config.yaml
n_layer: 8
d_model: 192
n_experts: 80
experts_per_token: 2
d_expert: 128
d_shared_expert: 0
activation: "swiglu"
moe_layers: [1, 3, 5, 7]
router_score: "sigmoid"
normalize_top_k: true
routed_scale: 1.41
balance_loss: 0.00212
balance_bias: false
init_std_router: 0.0199
lr_router: 0.00191
n_head: 2
n_kv_head: 1
head_dim: 96
vocab_size: 15223
norm: "rmsnorm"
norm_place: "pre"
norm_eps: 1e-06
positions: "rope"
rope_base: 10000.0
rope_fraction: 1.0
qk_norm: true
attn_scale: 0.102
tie_embeddings: false
parallel_block: false
init: "uniform"
init_std_qkv: 0.0399
init_std_o: 0.0
init_std_up: 0.0399
init_std_down: 0.0
optimizer: "adamw"
lr: 0.0014
beta1: 0.9
beta2: 0.99
weight_decay: 0.17
lr_head: 0.00852
warmup_steps: 258
schedule: "wsd"
decay_fraction: 1.0
decay_shape: "linear"
final_lr_fraction: 0.05
batch_tokens: [65536, 131072, 262144, 524288]
seq_len: 1024
doc_mask: true
train_tokens: 639200000
steps: 3163
dataset: "wikipedia_en"
Below are experts of layer 3 (counted from 0) of a mixture-of-experts language model. Rows are named gate (a neuron's input weights, with its number), up (a neuron's input weights, with its number) and show model dimensions 0-95. Each number is 500 + 40 x the weight over its row's rms, rounded and kept within 0 to 999. Numbers have three digits each.
Before each expert's rows: a language model's description of what the expert responds to. This comes from a sample of Wikipedia text that the model never trained on.

# expert 24
What it handles: Main verbs like is, are, was, located, contains, especially There is and lead definitions such as "X is an American..."; also ft, mi, km.
gate0:504524514496543541527493489498442534434577563477503517530512448517487497511483476468507506467502499490486481477477465488477398549524418495537438493552562477450520497509509510452504462541499455528546552456565507529504525505430468495492505523509486519457469566470533539514442473524468464458
up0:559521534435558449440496487512493515557565422510484463515493488446543533469454472511518553470457489489480588518540537518488496494490403490535485430448427466541399459501489512570496430548425461470534479533487494514557478426480501600514476486549459450471489476460578577458544505513577491447
gate1:515523473482522508434546537457529513472517449492459547538513460474526457492549489518492595527488491510517463483459509442450508542528546489535535526434573518514442536503496567493500460544602454527481520485479553478468413521562473484520554431510524562499500474495481469510438529529548476562
up1:453468497558473426487481475522436440565504561510521498518535515528486482518477516451492434517531460473468496491564476468506509501509410515527482498557424538437545460499462449458450530445444514445501442530460449535543548463421523503485478520452499384566502494486497527475569503567499516463

# expert 59
What it handles: Final pieces ending in -s inside names and plurals, such as Dod-gers, Bis-ons, Ami-ens, Carac-as, don-ors, Epis-odes.
gate0:458488544427475488525473503481536556442486427538452500509478542461452515546526470573550428499461499490562550524521483514478465441523572520604455491524509487528459447498578448555504493529448530505517554523494526457557473486433519469522444493453540528457487467442448531553438524516563425582
up0:440554491454450519423546482515528540529523524456502503442459514514485477424455450492528477479452528545513527535484536506501533438458498520484494510521457475557460543471518555555573485574516517547479590529548523503395485542564496464510478487532506467486472436485523515494506434476501547519
gate1:560492530487546518418587420442455521421440440486502461545562493459529448617553472547437465490554460472475458447511515575466516471511496438466529541462518507480511502522516496438463507450494498406483494467516397549512439529402476547514536471553481482535525485528562500478496485501518470489
up1:492450486532499505494450518488442481470509422533542486509512502485519418433517475511537524532401539507507453419489527512483481485479459487488489462508436417481511483552521475554566478566467444450573555477572526463484571553510442479541487497482522498489500490532466473533490501501571556581

# expert 7
What it handles: Nationality and ethnic adjectives and the -ic, -ian, -ical endings that form them, such as English, German, Arab-ic, theolog-ian.
gate0:545484519538561554512556503569518459535491493537496441503562542519564496510561525507533568525466551551517544545518521470516483465555507496522474403568512529559438535517506529547457457509503476525558540514478516521570495495530421469486456505557464494472503544511548441496461429519498514481
up0:484441499457419582504471474489512511463506501493523534516508421428543549573488483517464567469527523435403501452558397530488555467431483533510461496462535537565498553457577448489502499446518482490511536488493466537557455518551498489493496441433458469509557492457458450496585484532532441446
gate1:469578430493488510520506428475616531454549467513472536532525543539471483541524482492503451567470524425483460542523493505524514629483501494487534492588511519510535549533476554475485493445551514540453533541443457535448517399535476515451447496562427523539503507505487525500561491548431500532
up1:481473472510510460493556534570462487454494510505450495478497485507498510545471537490452506502400500559493569522481549514508489508492511519492534521590540414513499453514518467489544403433498498505494475550442465507553411487572518572504462506419474473520570449533511419531503538564449530566

# expert 4
What it handles: Quantity or scope words like main, some, most, no, non, plus table pipes, section markers and word-start fragments in asteroid and data tables.
gate0:475491544546518513486515467448531494481475539465503436466378468532547472465479448518514469568557513492521519549401495512472466501530544522505516485498485573484469537486526479509487479545523537563486490579487540463589542541460538464515425531534490505394511525487519491492430543512498517540
up0:497471526420497481481489427526494494569467529453563440551448484445581489479507504502444485499444524502509569441572493571509540384397431524470505490500511496513461462490455545414534479457481504466531485462546496510508461498514542453483494521508514511482512525446470581468452507489457471546
gate1:477520454507452538550553442502510467589582463496551511505533506475502522534506501451508573487543433520553541483469470516485523528491516425584529494511428524534446567504530481446538509469430518490515499493596538507473486494545530575470504514503476524507545514538471489478461436526532487457
up1:500472514512509480477517546562428506471437484496405533474463539578563470524547516535485517533486488434469515499532499494533526455535477479531519500517558550503478491601475483487499560477493521502510468521481456481478543475411541454503584448544522496460506448498473594483486472513522475497

# expert 10
What it handles: Definite articles and possessive or demonstrative determiners starting a noun phrase, mostly after prepositions or at sentence start: the, its, these.
gate3:494515477503492475538470498569458452562511467468427525539498546519489497479515506438593483426484514536562482567448514465502512499532580498463548448529512476436495534502486542494481524491513531480501522531445488472457463489491485499419461482461456469513594462426528514551481424454488596547
up3:536466482506435510510514558514548556556489553455403580544472561554451478524504490488511499448551537465479534523502517495533534570506484488420447536497552552471496508524530528521438540545550475505510521517495556639523501504504454509533521479526553479528477482497566512512534460489471469463
gate4:450521492476463519502534427517491454482497478452510447496442473500505500498475484448581532567433536503512523541496459518496534473535484473567580477553537443514476489489513479581432444487512497515517543506544451549453521569539450465512458477460459436489500508462458595489471462505386496570
up4:440492457496526492533427447526527511500505566495512478516456521462500496516518460426507483402475488541537507458483566470477601440468549503456514523546546425493513470466511502455545516437537472438522481515476497502476510563518494459493548462581514547462495442507483548476518492557569491493

# expert 30
What it handles: Punctuation and words that open lists or subtitles: colons, semicolons, commas, including, include, titled, entitled, notably, as in Working Detroit: The Making.
gate0:478448496440477489606472507454453537509550466509518412553506411499521528529527488434487536474529470533494516573548480472527453479544549534521458511507503515504526491556542596505500507471510477489520522530503497536549534559520499504466493471477508459489553442447507424441497456533543503503
up0:464537474415533476607535450446504495488485510498509470549562427517547491497543457465488456536522550519527543479491557510487491509562499463461550494543548466530524573458506528449566579456427496450446519502446445447531542472490487550500496507502606497559423424458509514497524484435500545473
gate1:567472498565461517454564439541474530506527514503450449510438541504508496436515496570561607524466449490565493486485428479486418484514444484483504506523553535484468447544494603479505505511455432510527506461496518512414495512512497505487531474488533456523494527534513493528419604485539446560
up1:567512559567596454454508603559495520497536475532460427514484506519532488456498519459434492538495502485522520489535491501477486431550425471482574516469495482469508419504429477521564496547489498526511469544428539506505481402572488451536569475460506435453487578476548511554488512529449569511

# expert 11
What it handles: The preposition of after a noun in titles and descriptions (Institute of, Genus of, Governor of), plus a, an, into, de.
gate0:519578456536431505484533506477423527480382459546498520506463555471505534521514464472560543473474463518559508483490549515440433482425559498462553524452543527496563453537480520499449516540519537489562499508543507522460472467539511460445551483512509534489533496503517578511450506480509592501
up0:462563475535503558492530510493496467529461458484500540491501546518448575530545503540558480496494506497571457541490450541507413520516466534536600504532569509490519513515481496493523518488462591492574552460533449507474479487483545448468536422513508535411540503541470544516522474447519494470
gate1:509572477499460399481504533604495494557428469492499392509480511494467546532462506426487507495422503519497528585498548450513487466405432443449586476560531512482491428416484500483500510539436449502436491522469501467525457435475536557482479475527527589447501453549487552497460521528459473537
up1:447535470523475495404517528481425513502490462491527488490508567431444490453486497538529503477506450472611421486506493502453491488466529541521475559571557495474523448572500522531500484589444575553507427439532491461455514473508549471511540509489545426475491513549526566523403522465488493440

# expert 15
What it handles: Single digits inside multi-digit numbers in tables, statistics and census figures, such as 28,709 or 9.6; also "based".
gate1:523500472516514518463525487483494449472482485495429478485449460462508467578458456560500497445545472558505540537522530526442534437502539537471489476450493557557562555450563436599484495489491515500537517526497548511454517529496500435492524475504462534543546501456523521494505516507465563559
up1:484548525454464487489488520513519467500466421552485526540501579543440544473540481482478472550455555466526510552513449487551537551487556538468446498558507521519460443547467604464518500533577511494524461463440548471484448442530477505563492491498540498450431513564516429479491512531607463445
gate2:511548540421482495454419544493475450510529459521529510406461494449505468486426451496481563519491458441464511490525476517531498511475532418505529476501444501477478469498510485489471462490458523517475480498428446528495499480522544543550484508437526532532496461418559557468486447482478553449
up2:511493487487509542483520473515463485505491533548583558547461471492473522496530470562429496465470519477484494468547497470443524511534498499526494456423433529540520515565502537537555522518408502469538412516454509497464471536514443482439489476458517466428558507457487499535492467429488446512

# expert 58
What it handles: Subject and object pronouns he, it, she, him at clause starts, and opening quotation marks after verbs like called or fired.
gate0:609557446540519510549529540475455560531470498439520455489457452561445531505525539525591524541572490527540435515438475499488518529525502490482544537516579436437606453549452468517472497492475504499500503483529428624491451572473484438536601492506596471508546464543481532466545486505517478522
up0:582505442498436546441507456523455550524458465492491503538426490554517521488509504584537527484571455504475501529488477517507485538507509418504452546529552485498495467519451578467441431529485515507456459486514492602514431513444560461501529469538529475467484577554474460465492428518521480492
gate1:509443521531480439464531434519431554514468437556530497515521524429529518522494507420503444498451537498478491525510572510519461468521462508488541438520480481531546461528521488520513424532453493456512452531440505445482500450526523484457521467500567534433422510565565508523465516477537515473
up1:450460546509539520536476532451443580515472494506486581484486460498495521521486491535428533508449519541425523518552496531469524525477417479440463508509450506557543433502507514449449488532541497537516487489524564483499422493468448545474519556507547559471491502595557516442507508480566568441

# expert 53
What it handles: Later words of multiword proper names for places, teams and labels, such as York, State, Records, Street, London, Texas.
gate1:454551455563468472476465487567479478512542452520439482586511441483493525461543488493472429529538405488545513528500451485494524522537508468490503545538455499490466461519541566491405550492482488488457482531471449517452458402515534521518519464510503456521514480557510523491491489549443520513
up1:511511489494515561525439436466518491467482537522537518468547444404470453509534500471516503496470533486553526495508519511485487491508509500514508510451480418490501458538544441492479452466422492485486528533486551497560556502549554478495454503537519534536511519456472477480501530541494535555
gate2:467463414515428479476475529575439489488504457506474425479433537415517559498518426491527513520509421452435487517378585493480531486497484493484513482463508477535514487527528472470474519492524406485493533560503503534502492529566465492475516449485419472477495480523561461540477483510482555500
up2:456513510495543475461573515519526502549458478490502532550433448468471415531510476520460519543479536560508552484584487568473488552440487492575490488505450460528459513564527497506548526528555575502432445473465531543507450442567532481510512483511500516450516479456515523452435609440581479495

# expert 49
What it handles: Single digits and count words like one, two, all, other, both, most, in prose and table columns.
gate1:448510540563445463508549482488494476495430466534539499524464444496507474568476402434467561529460520540520495540484517450471552427448581400464471408429514546531541512564503494481427491500502444460511610503460469519502452496534498486534494513526484486545496519508523546490512488538546417517
up1:461560535528444501560558476455442503489409510498497513476463571513598484525489477535507523461458471493588519504513555483464550489553498430534529424501473584558535572494502475485537525593519512422483574522438519431510480455551501457545516505537515525556541498489553481481506486534477468465
gate2:436495521518595509438498484466506507513606515550479424469545413491471491526558520519499454419440536387537510533495513536498525512563490542471537467494547478476512454481574565506527476487462423552487422462491555458496508464439497509467498534509493490434557495508476541529527543430537482528
up2:562614612508558401533493414484523483459572545523489432480623524488517489494473513507470487501479442475556489502527527574471501489593496513568512550511500511477455438484503577493411505522510510567489437535514502457507548475513489504583494496526515574524487490481506544557476531472445549571

# expert 40
What it handles: Pieces like ist, ident, art inside words, plus role and party words like former, Republican, Communist, past, and the preposition in.
gate0:453474453482466498475520530465507550495471479578559467530506505470500465515442441481499581454540495474502469486458538581436515478512479465514498490499528444550538468537495435553407453421468523546458481505523485537551476521544497552495543536548487507435473449509447593548457586496602562513
up0:480529520442533526524493492522549497499500521470452500455517517433506466507610513498498434453491477507474493454500474500512448554605580477503495490481418544484526444561590526551472536560551522504448560512484499508508528540466550491502525494436469445534439559493443585464496459514609473436
gate1:480562534572524483483521562463482497480485519473570472535520488508498484459457461489524525536534479532524546535513446448471471476530530565544468458520537506464515461576429496569506457552538598554566510492506486495540542475450498509432478552478476476499447491440459434491422489446527462485
up1:473499482509508492480517528571446397491462502493486427474487520403444455457525494565489517558520502501580559499452538472496444447471564552473518443493509461507453529562528462554517513491474539527503516499549531451496490521464544510529367486487493495530523478466422462466450514527446529486

# expert 56
What it handles: Final pieces of Spanish, Italian, Slavic and similar names, such as -ro in San Mauro, -ov in Simeonov, -o in Ne-Yo.
gate1:470537525569504547510542502498539484481604523499529485546508520475485489520533448494509547536457463431486511468523574410466452533551485524475538437509462477527449504597574537552520451561489464532468548485465514549466447521488549484444507479499491489503490501493494487457496474546422513501
up1:502548493484504502546539474476477473500569498543505472568491499385418531500578508552582551459483478516487484480542509490485517474507540508443465567529512578549410559541486458476507487509491476487464519453471478520449500421498503444496481481568491530473511484489460446407460523487548488467
gate2:464532440477512496509589430530498482468583540529592428553480544525511532563518500483477563524412476506499482427543514446488494480485469452454520498521427463472462496512475506499484426567515528599489507514543483512510501533461415544613487458539466448491521468478487436454502497504543493488
up2:477473460489532523495504471515506496529522578451572468560431548455552555545544506463512518482539542551450466474537529508441462463505549505479473592500488501490489526539484477507472397504462481549510456515505516535493466537499487549570520501592448479552480559451512490536516507597563533532

# expert 18
What it handles: Pipe separators in wiki tables, especially after Year in career statistics headers, and capitalized sport or organization words like National, Championships, League.
gate0:533463476483526508459513486440552499534475445500488418579498481489525542490487469416486495439428548482532551497429504498479515495484528447482440512536508541472475450510499431539492495476493469514524467508574505553455450553516494510568456460513525517460417419516509526478587608468470517499
up0:493513488452492514521510469497525495490473581527456500426493445552469496527486515448505510474563488506473441528577491429472533549519562550481470426505469511503547533559528465565381479504524507475540560433439489467554508520447592448439517455511505532513505502529542463523497468480477471448
gate1:547535455478515525490517595502470480567552487461447407557497489501510510511514514468434549486452395522464527500546480487514514483492428478450466478477508525464450559496435496486474477559433457566519469547517440513515488428520489503468482560472482507439517543509514501525554563533472547488
up1:527481560484560434548519438529437438556523535547479522467597496477486508527539509587495559550468463568568437489514432529523556554583474508536503525466458501502477437524511422478489535483504463521501539541573505496553526529535492458602500480456533469536463471495447514551562513549472504552

# expert 51
What it handles: Possessive 's, his, her, their, its and nationality or public adjectives before nouns, as in "Banks' fifth album", "her father".
gate0:471457466519474534518538541562455513555504503478484568494483501557504564559518530456551494498507485479492505590501532498449474490562539516466544533511490576487505455498455506435556546417493523457542425524443513507505548475448472519418527492517479488419610453518537497521492464499429531466
up0:589508512446449448468495482490480498509509543537509481466476519474522436491445478511468539556512458463452510453480455481520490509521458527577467494501495484454563438458485514488509448550533490574486621452476459535563470517493453545483483508417416558577417551489516478533557473488495509548
gate1:584520500418522456437548432532565505474475529560493523495532480548522510504499487446495493441540485486496493482566543476506531430426520517500516529499474555503462474492500483462544463488488486452518515480520497573503460523518551468475561522454504491558495443545520492456469520509470488515
up1:514518481521448485474521550452449546492528509457501522537470518542523510485550544510580587492441534561510534482432489502467485546530539468542446466515459467522519493470455564437481516539530483534536482572484542454543486476507470523533504467482541430501502471496526460474553523478609507439

# expert 60
What it handles: Ordinal endings th, st, nd, rd after digits, words like first, second, third, rest, and some mid-word pieces in names.
gate0:502505524484496518455480441527527505563465450526492435550510449540426508560483456444401495505522528445503488469537499454523420514502504502501461535532495513486504528473408457478519532464543515524475474553487493546552548484557553535432484501496500432468414486473447419532511535568436426482
up0:580500495492497433461536534469456495465469461519548425518501524481449469504508491485464515475541463521572477495521484485499475513509464544600488504563508544503523468525525519506503548540475520536552469538473456529558544522547465525461499532509526452466526499444529480541517538486476495529
gate1:480480542452449531433466470492512498484613532577471518454526578512519479579491504520574491504505514481516498580495462492504550551534504481475518493483546463500441460536454587536505426487530521592462541464542529511491468533515513417636475435497498457527450471514576505563509508524463485585
up1:453466422600506515509485499420476491482520484506550564522518507516486502463487462510536499585464505473562469609475547492524488504452480504445474440523511540559407502572531548420510499450555492466439426447524528522428458384499476512562531539509529458477526547553456527492502504497541450479

# expert 39
What it handles: Second piece of ordinary English words split after a lowercase first letter, such as d-rap-e, d-ug, f-ame, v-inyl.
gate0:495463538466487500478501524564508511518441521517528463532481513460481488446472463522433520556548472471511509536508476482470503454456502443578589521502504533476537494524410457512472435509563481521476461504515506587432553464540461420501540510549525455499648535449532426460540551500533488437
up0:584486521521518598512489489510494476489518450533544475545510480529484529462457477446557498601479520588490516541435620502548483554505424460556462454506526527453535532492509476465505509496446520484516468462474453460440506511463490531488516492524475544512462529546538567543435519546484517485
gate1:430508497492412444443546513487499546523538504423470545535561487442530481479510513565535532544556548534452496521473439548415491529548490447517566393499473544568539455474504525473505529483537521488448516483470538447520466507528503434524488475523426561510491508486462476522521444492518527511
up1:507493476463470507487506503551491494459498564526566511571491484502536559489488531502440513483479552524533537481518510523419518429467412550492409517604500400476515571499411474515519476521575496459530412538480423472550580486500544459501503554494519496484487493548566520533452472489504504510

# expert 23
What it handles: Word-piece fragments right after a first capital letter in names and rare words, such as C-yn-thia, A-v-ianus, C-ust-omer; also table separator rows.
gate0:532562485496486551469511573507470458551444546491520497486504435523468542506525478503493545504507529508468497441504520544490524429495477576474541440494509530568519464478455530539534526525540542491545510491508580515412521552523481419467600486464508536527520531490486559512521516445509566511
up0:485495472465495531488504465604516510463514534503555496442521560479555491524440501504502474490555429518438520449568421484541521401474443502492544509594539569472462523545456517517490588531476523465496574508451479504552473519465490531438485523476495513562461414438519506464527530513485507560
gate1:562498427542520484494513526436549494544512485593538454503516469404537477552498504531465466509509488487555540547499502558517527540582478491484497487469491520521565489462594481486475545537448491477475452470587427487528574467477516505550469466459476525526505533504502502455529498535496525473
up1:553522436512494524494511490511539506502542519596538542485466557443442495554518515547450440523533476441489583498527523581503422448422487539511519527495480490497478349437505446451506522537466398500468502546512512491466480497467564533528485502484487508464512494523475532518473516549508502560

# expert 38
What it handles: Pieces in the middle of words, compounds and non-Latin scripts, such as -v in Direct-to-video, med|ium, Ghra|ib, LaTeX pieces, CJK bytes.
gate0:493549470450490548501554439441505530441578563587533508472543551547491543527507503477459481504506516505507463541500455498532513511463485468528538558555523498542410521441467481523503407466517601489566508522449466506496414490496462515551506493559566499522549486530563564450472534566442509549
up0:519525480465516494468494508473467461449477566448508497524518528512474450452543532394599512487493461522481490495439431489522437513398481470427558502528493451487570555525475476450489515534517594565459502429524550506429483512469530514503462531506512511491527539539432469519495502468428511444
gate1:504470479533501450482475430527540480507500493552474514521462482458528566475572488497553469523595564471435540482554484477497414487488528439611541542518505542484587504449462474540439469492485422547521425510435509610476434494489531501495516491452454494469487510494525472560571525479435520479
up1:427514538415440497517510514538473474448526505527468395482522481510449482543471520541527503479418529491565496459601512484569513517424471597435507497507456473474495538493512568549500495527515465484542415498544536537530566557524487463534481483484500477516508433481535501520431513557516500462

# expert 28
What it handles: Pipe plus line break ending table header rows, and the following |---|---| separator lines; also occasional between, when, commas.
gate1:534551487469472526544515451521533551554557487469481515518498539473510515577510477501594525561580517517571498513505501492475488446479524437518552474450508546536458455545517467518552483531549523465526534550428475527501499570518424409512464470540517530566530529522434542461498563495499452463
up1:557505541565561529531470531546562467511495457547417509465572547469544466494475480501477529497467464477453484519491467501512513470540493516480508521559500397447536595482446534439472497501468358486452481464500505494523569520541468543501434524483494445488488486537527517570487478507439476522
gate2:512495574462542449500442492433464519462567554550493584469452538498474520517540463489512457447459508522453514454506491476499516488450581517506499492511605479522481598515442552450510492527576505558543502498514476496487501453456477376532558482526531602471499508466475495481542510434517497453
up2:436467480522492478551446536486478516501471456540541484505477504509543520464496528496452468537432465490491558535538538509460468414509509513430455477537456522587583522497518504483493492528544483469524480426496498484416567541523521429536482442530488556501525526483458495536499436513473515510

# expert 47
What it handles: Prepositions of place like in, from, near, throughout after located, born or village, plus closing parentheses and quotes.
gate0:595505458516499515424531582547477494455486549555459412550511523461487489502507489401448519517508440441417474463482523488458494485443517447471465496498478487448519502493437527502497480554490435495504463562444404539435445457531511499478480521439499455465490475445577569498525476476427481534
up0:494375454520414463523491518531502513497452442532484554481559457536467484572490453481505491514523503538502532549496578510460539534466548405523496444445525474571562491549582558584564506451541425455525460478577501470490546498462506505518493521480489557492531449392517477507504506514486511449
gate1:546497484517485496479492497526465538507481560502452440487527475473494542493500492486470454502517492471548450524488504484479506529462533522529490446498538500469450509543502536479483444510498429484485528574497483585440492584442502472489488479541457481514447527405494503529557474517478526465
up1:556526496517525502409563504454539512473578565493547490487445556527538538529473489544562487562482547504529491553571443554489502598460428470553507441572476457546386549538453550562470499524449498535485468458502538533542537481524457464476503426550490560533465530524441483517480501470465432426

# expert 44
What it handles: Wikipedia heading markers == and === at the start of lines before titles like Career, History or a club name.
gate0:499476583456485447461500549558503540478497416562547470523476513458503402499476486477481471559522467503518565528429514499524513490479499471530573492517472529513459471380511502532523433547453524495529502534461538563527519518553470480541420513370480492472547484545441501503511464506469503513
up0:472545536553446536442551609491478499480531478533505451481473471475520516466512525494495500486514466465449481494519517502458494430494487552517500498563480459451528507488435482551560473526466544487525509523486515508501592390558529539396471468456494487440488505473562515550458410461458492518
gate1:556429422500493475452545573467532477467509527525501473512532487470534528488491501558486496493428413488479548424567451448523477473444468518541509519439527482468545515520468475468477481529477541524540451479481475516560505470464514450469437495420451476523521481600458472506569582510539448453
up1:483476636519506447527502432577451513508467537452448549497497480507535504537478493475542498473517526520547484532462577521508524483515538486475497534581546499491575517596529430510542464523552423478478435498515443555476494538479470515563551541534497524515464445476571567547406464531461501468

# expert 0
What it handles: Words right after the, a or on, often nouns or adjectives like final, real, sole, incident, plus prepositions such as of, into.
gate0:492497547516434488478567417511555512549569472489493502523495525489513473533536457561522502473522440532502495500461529487441557441508488456408535510530535497569465508541565500512462567535546449548513569480430407506502439465596505539537484516443470475506518434479422482503502500465471507580
up0:543456513520507472482439558516490481469476568527510506544525501483499479468500486365449506477508480519506507511502576447578455529491527463592437505499449611465462550502574514516490468499485535477505483513545472495519505519470436498534482509575526538531509525505583432492532450443485516480
gate1:517450454467438526447537512458495498396486539510471529502446490494513490500419450506489583505514461488603573495559499508542401499432475387526525546484589463506495487515471525504499510470424501561518468481444472504499533475528490538499542520482549532510506469473534541503481560548504550503
up1:498523488458472472587519501544474500461439505519484500514503515468497602548462492462427479496515538487551521500561437514546515456510496517563432478508532540480482431521503580471545511522547494480488545439502499572568573481452473491449516513512526412514524532512469497540425437472489544567

# expert 33
What it handles: Vowel pieces like ou, ü, ö, ä inside Dutch, German or French names after a capital (Z-ou-haïraty, W-ou-ter); also sentence-initial He, She.
gate0:507490452485471525460432468521451516470469446603506498542522519477474537420501453493513530539534490480475572510540513471496520527527451486512507448463530537511515449533560522524468481474479491485542474477527500510503553429485543429493460492488523531443470504453505487496526569557433470493
up0:482509459472529536549541507531551476463535503416403505522537472460441499543500446534501523470466509546535551572487557408524448459488480495510504468477578521517493465510481488526468492537478543508550504490450491503511539548513469494497427480541486511468500419551419562435450469521489525472
gate1:487447487439442499507423570545436522422571540570412509533555455464463514510549420527491534495549499602434451558499435426526512493610484522516499428574493545385450511509490476503417483447437490587491508503528538525543431462509543483492557555431493518505499534525521521500466596504519529525
up1:462456499419460515553452520447440496489505487515477404494525505509455566454468567542428576537494541495500508472498496511508560497508454465482494513491517484495525580532511440487490464478526589493476400512524543466536470486521447485578495525523441438452431533561550475531434488561498490492

# expert 35
What it handles: Common nouns for government, office and institution in political or biographical text, such as University, Governor, government, city, village, President.
gate1:528469489509484535519510446516489550477508527527531455520452453480481415545500520548440429467504519560488484459466540433551521537532505527483536501472491470516449511480499563456459523443519487532535460542505588512472500526488506468453485402512516526503510490479374517535546540463497494492
up1:472497554482553511513469509485518511539513518420552445476472504464532503517497546444554505513451559504491555513475578473447491459517473539522502548568487460508531467552559463498514490499495522560462406477445459516454493522450533495533465460422422499499551545527475509490517454477547500431
gate2:502540496481451457464479492369472458445486519525527443463447493554474448495488448480540521552470410485452510538497487560437457480486516490543512470522470480553376457515527540548502529492481573501505464490473474512471440491520506443473487529501516466505496494474482390527508411509474509510
up2:487535538513435483496522510506509450519463518558485464499502502468480500514522479491508493515455469531528505529507515497532561442537584519511521508467504486514549486510506442498398546508530460470509490491447523543416423468495436475531498449463454470438522527509504439488544430545512544538